Below are experts of layer 10 (counted from 0) of a mixture-of-experts language model. Rows are named router (the router's row for the expert), gate (a neuron's input weights, with its number), up (a neuron's input weights, with its number) and show model dimensions 576-639. Each number is 500 + 25 x the weight over its row's rms, rounded and kept within 0 to 999. Numbers have three digits each.
Before each expert's rows: a language model's description of what the expert responds to. This comes from a sample of Wikipedia text that the model never trained on.

# expert 14
What it handles: Table line breaks, numbers. Line breaks and numbers ending table rows, plus word pieces after Ch-, e.g. Champaign, Chinatown, Chosin.
router:467476505490579525489507506473513513511549507450514509512493510523505455501500472487467501510487480508501551514521503485507506429489519477483479550445518516513478506539542537514480514544517521
gate0:527467523471481502470510531504492491501481535470524503471497550479522492504472522501486474461502498468499511520473466500504507492499493500497505498470511518489550499522504513526489488475503463
up0:533499506462488489466517522509469538503446524487516468476482528460523482486481489500516482490508455508461509511449472509500518500505500478459518441475531513478510500527509506504457513471511461
gate1:535427518517507491518486535468444461532523482537536510438546491481482477521484501538528524515490488508497478484513519479488512482531491504511489496517517490505486511500494472472489453480554515
up1:500566494486481514513537527512521489541514484471481511491516480535569484508485481504470463516513556502498523497500501470502537482492503491498505478540485564534481514454502515504501501516485492

# expert 2
What it handles: War and noun suffixes. Words like War, Army, Battle in military names and medals, plus noun-ending pieces such as -ation, -ion, -ence, -ing.
router:511490503530475519480522524444517482509502512518499509511523464502504477483529479495501513514477480490486513494473522492484509540455513529499448507482500514534496519498517511530513540510439533
gate0:528510549456466550526510506440533509518498475499520494529525490520461472539520512508489469531479499524497543480525500497495545544504512489494425522468536454536499484471508447489501542510506564
up0:489490516538492493489487506511443498518500555497493481507528537508510503471491463515527485452505525492470524518491497480501485513510493515519510528484512515494502514481484534500499512483490515
gate1:479501503450495488515520499476510526493503508461511506421547508522500475462466447501445469511484535516483482548508473555508507543508460528513480482479519464523457442480457487489463464486476507
up1:547493520486500502509516507473502491497526487484489510513522472479561508477508471458480470520509483510498509506530498526514476477453531538515563417483516504523464545486517488511481517516442520

# expert 7
What it handles: Part-of predicates, superlatives. Nouns and superlatives after a/the/as in role phrases, such as "a part of", largest, highest, member, professor, percent.
router:459505509497488501478521516495479502492492496519480484490542506522497497490527456505469513501511461454531481497505507471468495471464525486486475514463498496496465513532551493465516515563543522
gate0:471504534506480507527523467509492520463492544521501480525491491499493475457515495523475503474474506535555550541494537465482497531474481465516460476485546472479476541508548487515488516532479441
up0:516531521489530511524467514515495443531480450504493465515490483535482521494487511495491512519507522496505462465475474494552469496499532551479472550537435512492482483523464474474488498503480540
gate1:542484494552469502479507524438512493487508514521443481536510501498501516436483537458484463460494496459464492509535468539480494501510486536509474505550552486509544468466517557494476519492542530
up1:532477466528537487531502538542510513473470512482474439528513503516525503517531495498553484494484481476522510531523532483456509503503512512493456532502512503494451511482492497513550483500485472

# expert 0
What it handles: Initial capital letters. Single-letter word starts, mostly S, s, A, B, beginning place or personal names such as Saskatchewan, Sudley, McLean; also quotes, hyphens.
router:500467523492457554491528532448528498506530477536502522537513497507515530513491494540501480512486477490562471508479464472489513481547524482486510515550538488485474531473494468501488558515532514
gate0:503490494445528480538554499531509507528509520465487533502470483492523488510510477503475520521494495526485482515480508552503511485480504459493527526489499483472508531533499512494512529486452491
up0:454522462488503452468515520479472478493468488481493529532515460510545494467535507498461544498459501447505506488522485522481508475494527464493530485517513491496508482493455511524475517515469503
gate1:493483487496524509489527516504518504509500532467496491513502498536499483491495508493557497496438508537516541457534529529490492507455529461520475509510461450481498515461466486482525514503476499
up1:448498490474489468511472438527488520477497517501501479491481525500474549497496475507447513548534515498489482544488514490448504514486490535490512486520524520496511478539491489488494489461520490

# expert 9
What it handles: Charts, ratings, table fields. Names of review sources, music charts and polls in ratings tables, such as ESPN, AP, Nintendo, Albums, Chart, plus table pipes.
router:511507493475517490493523491465519485431483524476488496483489539507454481489457486484498496521488527475497553489498516511524494465530492520457494472451468475540514562458457459527545522528471530
gate0:492440521513501518503518516498469499515462512490541485484492508501493511490551529520473492518533507482511462487449476546531477515516525510502491503472482486513494521455520468492498534520522527
up0:485491512471508511487499507438463511507498490488471482482475513497540531456511510503487507478501486494513475485513485499495502516493509519425483468454485524527507524481495499505521517488548507
gate1:502471491483470508454519502499470533496511451530481496517463492497464494508494520517488486477496472449475480538497451490485521474492518522487505513507514522492508480498481508540522488500483524
up1:477503477520493517498534488466463464481482463543517528504507483473465548523493477526485513466440498490508493540502459501511505496493474473522511487503468488498511462470468472528500497472459507

# expert 23
What it handles: Greek-derived word middles. Inner pieces of learned words of Greek origin, e.g. -og- in genealogica, angiogenesis, osoph, onom, hemat, plus endings of foreign names.
router:496529471513501541474526540483516510534515546468454507546478481520468459482510451478490515525483551493412471505472516502528528513495458460493469505452500493491515566508494475529495494538501496
gate0:492528515485485556499522535528448512481476537513501495525465485474487497516500523521547511560522506505456484523481483527486555499466503497501472520530526535490512536525455499520531477492500440
up0:482522521510492479467468486481500509520523523473479500467468534472540469465496493506464524497545466446459513495472494529472509546498501469523515485501499541510446491474532501512479515470475509
gate1:492538487503470513519528487482532485474528530473498497523472474536519496529479490516493440496459499521510503500465478500470475495510472532430467495501540511506506467539493507461525471512492525
up1:486452518510486537461520480516545446508512538524488497530479494526502451530534477499514516510528510503485521503505513479476513491495479478501509461503546502492481480536523498502550521520494443

# expert 30
What it handles: Line breaks and table endings. Line breaks and cell ends in tables and headings, especially election and football squad tables with ±%, Turnout, MF, DF.
router:481528518508512510467451481515496492559503502494500516525500522502493487494492498495502453501490527506483523487501515512515439460520518465541483549471544499471480524513507554505504514550498488
gate0:501490509546468482486569480495480535504504471533522474508535468528503467504492534469521487485493559461502489505513524501522485521490514477495536477442494486442514485482501485525499491501483497
up0:491487509551500534498565501495543500479509481535536514515525493486490472497556478499483477476515536504494481482506514442489485505485510502509557503522503493465508486483497493505549509446486514
gate1:542503489576469536495559496528511464496480483445508528469495523481503513536501539536513527489505480481503472528445472523459475493495509518485536489499520505525497519514510503508564528546448510
up1:459489488500523451495476529469527504498502488514478514514503480501494468451507496465499497510512539477516498486529508510517487536531497491516452478487456541494530512469500487474483464496475494

# expert 1
What it handles: Person nouns, name pieces. Nouns for people (man, men, women, girl, individuals) and first pieces of personal names such as Man-, Ob-, Men-; also pipes in score tables.
router:476482480519458529484457527515483507518512456475531494499502483532529525492526440523458534524511522482456523570511501494466509474499534510513534502500501515553496487514532492479494486530464502
gate0:498484460498469477473480491535490509496552495514529469463531515499505515496558488528472489550515531496470492503507493538483508528492568497482529528537513534527502493521531501474486487522527529
up0:501502496485479542497437520500530549473530498529493474486537489490526497529528491541475478473477525499491520490473454524503488468485574486485514505502525483487484496465501480488493526491472528
gate1:471473499528519485474471521515501499498493465537533493519534485498543499515489522474508515451529490506467473490497490531492513488505492544528473534507492503487506522484527506448527510471493532
up1:467457502512488506511480552481512491488521514496515531525498526486489509525530530486455502470533484510479486468519533481518517499494475498491525519499483490534592501554462452482471554477525485

# expert 11
What it handles: Football club names. Pieces of football club and place names in squad and match tables and player careers, e.g. Schalke, Sparta Prague, FC, loan, goals.
router:504474493501508484508508542466510527512539543493505512511513504482484530486514472483498538523503480508491536472501493504481501446467490476495490515511513492499499516465534519474514474539487498
gate0:456466507511501517479505501460508463477511506501527523501509510469502495510490456502477516517508512493513523524502509463472476468471524452492497494489479492485533469468538465544519487518489485
up0:500522555469517494533461510523549517528481474534504531492498496456504506501476515500455498477458522538439523429528538513432493524504516573501459456510490463524510514509484482502536529488530476
gate1:511496507423533513463502467448487477536520556464491557517496495467444488526501507495491531520502485496486494485504492479469490505501540488494489538505474491478500483476508475483513494504484450
up1:475493483507472527503465525505500489504487485519450533498499535473474475499510488516486526502520517478483516510451506512495483479447512517494496528469495512486521462462525476485535475486515515

# expert 20
What it handles: Transport and sports infoboxes. Cells and values in railway station, transit, and combat-sports infoboxes and tables, e.g. station, Line, weight, kg, JR East.
router:517503540486508545503482501493520497519496483476488519463483511508485474497493492476524514482493500464458503512483474501444460464484518457515470541490484475445488508516532510517515512524442513
gate0:492471535525516525463498495461526521523519480547493487498490512511510516486497489484495499532507519512560503463494469501547475467486501465510514434518473510477496508544532479520493511482474508
up0:514505470494537501509520539486474520511515475510502542485461516522518511562487492513479508512471505512493493453497507513480515485499476480504503431484472472507536535483516459522513501465520473
gate1:485479470527490508514485468510532476499525541481499492452491513501531517519490487526506502502477468511513517553490476484503505528557535539493523476472428482486538552514527527427462515533509516
up1:517518494522472482465491500506527511534534470472485478508515486474502497421503513529464517479529478527546534444500545457516494506556449501484484506515526513495533506540533515491496505511470489

# expert 19
What it handles: Heading marks, table numbers. Closing == and === markers of section headings such as See also, and numbers like 0 or decimals in statistics tables.
router:514458518500523486489462481497539506445514505471491495482494499455529538480525497460506524527490490509482518479527467475513510456492475471555483497481543530477487509516523552478519536541488529
gate0:484488496540468493496549502516530471468491556467509508524494493511512469485529503507493498504492448529514549438457512467482471483488527522511511491493497540432481548514499496520513561477508506
up0:496516492445524475493452538486511531549477507525460510479495488545477517493509455478527501507514497476507435452518521489532492533506487510490488479488519495498483503530560529500491502510512528
gate1:492513512497454484477506500475501486492460510516509476508513506517485482479492473511494516529493549493485505507469425514511473503464500538531528496490522487470475477548493426465489495501470486
up1:513520471517534454520496464501498540534503491510483521469494424487508468545544508495494443446506479503511519461498487518486491478488504469521504463486510493497513538471501474479523479524500496

# expert 18
What it handles: First names and marriage. Pieces of given names in sports draws, cast lists and biographies, such as Liezel, Lorenzo, Ekaterina, plus married, wife, husband.
router:472522528455510509473492527504485534507558491500484487521506520498499519498500493475478461563473483489513444505482493492459486494512518492497492498478533539457503541505524506490507540524505507
gate0:510497484511528542550510469467539478459494525524493490496474499597537498524494483538515467483478485499457513553499468520530481494477472493490484453519490521513509502542480551486466477515505505
up0:535524502521502505524486500504505460504459542534480458467543523518510505479506498523505463506553492496501529532452504494522541461530476493494508491438483476529515489497518501507552519492505510
gate1:532532519462522467500487487493530467482557500464503466469545478458492520490457510510497538508489526511526470456484486493481502495481520473500546520503503478440509548482526451478561513496492493
up1:537471482467526498513452531491540479481559528478503508494495498477456505503458507501470491528506515540518536509473487533472459478472523487502540536513490472395522497471470495448555491497479480

# expert 31
What it handles: Infobox field labels. Field names in infobox and taxonomy lists, such as Species, Genus, Born, Died, Website, Coordinates, and some sentence-final periods.
router:486506546505510520525489460514517530520477517506504491465506495464501485504547516494535476500461472539499508512510542516502488518479500475499481534481533480496535546553508572550509456488524495
gate0:470495515490523473513488505498538541489512483516500485489495468487500512482525469516508471493497504504530513505540568468479454494456526531515456515523490493487512500489478512514535492503528490
up0:517480484515517532492496482519483467480441517491528481465479480499494494492476506511512495460508525504498497453490477497496520480523528526534519483469529541505495488476506457541464450483520533
gate1:512462488516512482505530479506502517532488495491530459434507500484507470437515501448528495483546518479434460480564510514485521488542504516476503488530508530520457492519480492460551487526527490
up1:469524505516525523477480491524493524516480472481468489478503519470546489473524502471532467520478496471490550503536521487556555504521510501507514496496517496499482506471471482505475525492506530

# expert 12
What it handles: Abstract noun and verb stems. Word stems and whole words in formal prose after and, to, in, the, such as such, prov, requ, addition, regard, involving.
router:532483476505530518458512539512499465461515511534497510479481464513500484492490442507513482531537481464500492522444515519494502459492531484491503529515520501528467528503517491495532552530546534
gate0:476495469492498481520442487531433520510485515533514486522549510526514491508492511473468544466518534514514557522497504503513491544506487529550476468531506520487465482517440458472537532506497502
up0:489500481489489495514467471489460491504478490494478531536518465528532518448466459484490513483531545530450544503540482479511521485520481517538488489513478507473498485496539504528479499507498514
gate1:517487493470470485479484499497466499502491483526557537544479518507516477464439536472472488536485497492479498543510491484487558563474493478532503470517460478459515486536510487524498518468507499
up1:544517538443533498521493480505505511474459494495503459503466553478517480490467517487541545516460497511498483525497540516539514521559520516503490508496501468525521533547510497491528439469499543

# expert 4
What it handles: Motorsport results, tables. Tokens in motorsport and sports text and results tables, such as Racing, Ford, race, won, inter-, plus line breaks and cell separators.
router:500455506537540477499453457449527519546496468508500471480528492511499454493502474497485543485522484504516532496516481519511424494494504500500470507500497477518532547513496532513510523512458525
gate0:492546526523524511481493585458491502528510467476548521464537522520492474512506464506513500479480478503495490538518446500531517508514488512453503521472509505496501515489481466579486488549542524
up0:512494478474479512537504483531499499497461550503496524521485504464558506494464500437473503527502524493482521474500530472514500517516462480511542507475497520505477465480559520541516476516529485
gate1:513513498498518469496480519516537515511510467509456481529496524499507478477469504529498524468471481500463516504502509489503471484483513498491487513487484476505469496482499483517538497495490571
up1:507524535475526469475493502497500485487521493503465480486505495505516520515444533527443507477505504493467477473509489469537454499487505528508485546469482486450510480482500487537486495443495496

# expert 24
What it handles: Prepositions after nouns. Prepositions, mostly of, following a noun and linking to a phrase, such as House of Representatives, list of, made head of.
router:510494466523493510469550550484510507467548461536514470468497508472518509474567480529447508491508466508491485464523485534523463514461473472532493551494452515519468488510494494532494528527474520
gate0:483496477528464449484455471464542520479485513444481480485491514542499447507479520483491530485500501500529529450540503501486522501525545479520519495553461476502497485523501479540466525556501519
up0:517501511478487509517465527541534523516511491533486516532530511531481529520494492497524497486485511530514464508504498498496470489478501519544451476464466493541438449469497497496509555471503522
gate1:473465537506514511532462501527502480513500469475516528491488462545507522473504519489470504491526530527545480479488431508506506493491516479517501470505468463527482492524461469572473510507502471
up1:511499506491491506457495554528543474506535458473517507483476476499540462525505490487490531521509551498527491503478482503518507497476510511513519472490548507526494491505504503486524464497528471

# expert 5
What it handles: Determiners after prepositions. The, his, their, its right after prepositions like in, of, at, mostly in biographies and sports careers, e.g. at the time.
router:503502470546492557462471536516533504498518495483525488511518518529482494499517459511501509572499529523490504515498466480531491489469509493496415485479500513548525538502539541521484520513471548
gate0:490490500506478538502462480529479481512525523470483541482502493518463508487478498507504465444505489447500460451521493505500500511545540511472483499534526501540520507546503520488486496501529475
up0:535440509475490480498482495498530478465460480485509540486505493531500511458490521511510466511534452468493485474480505502509499502524535474522481501474480499511491504553539494507499504484505550
gate1:512492480493517523442451506470511506508514459489524505532505463533537487562476515510483499478529484513503519499441442512473465523464507495508463515513513501522494495479494483509501438459499458
up1:524496492530504542509502518538547519494468515557516519462482509503476515519499524496466490456466487512492497459492508451502539486525516474524550451463480532521517514525514529482491546481510523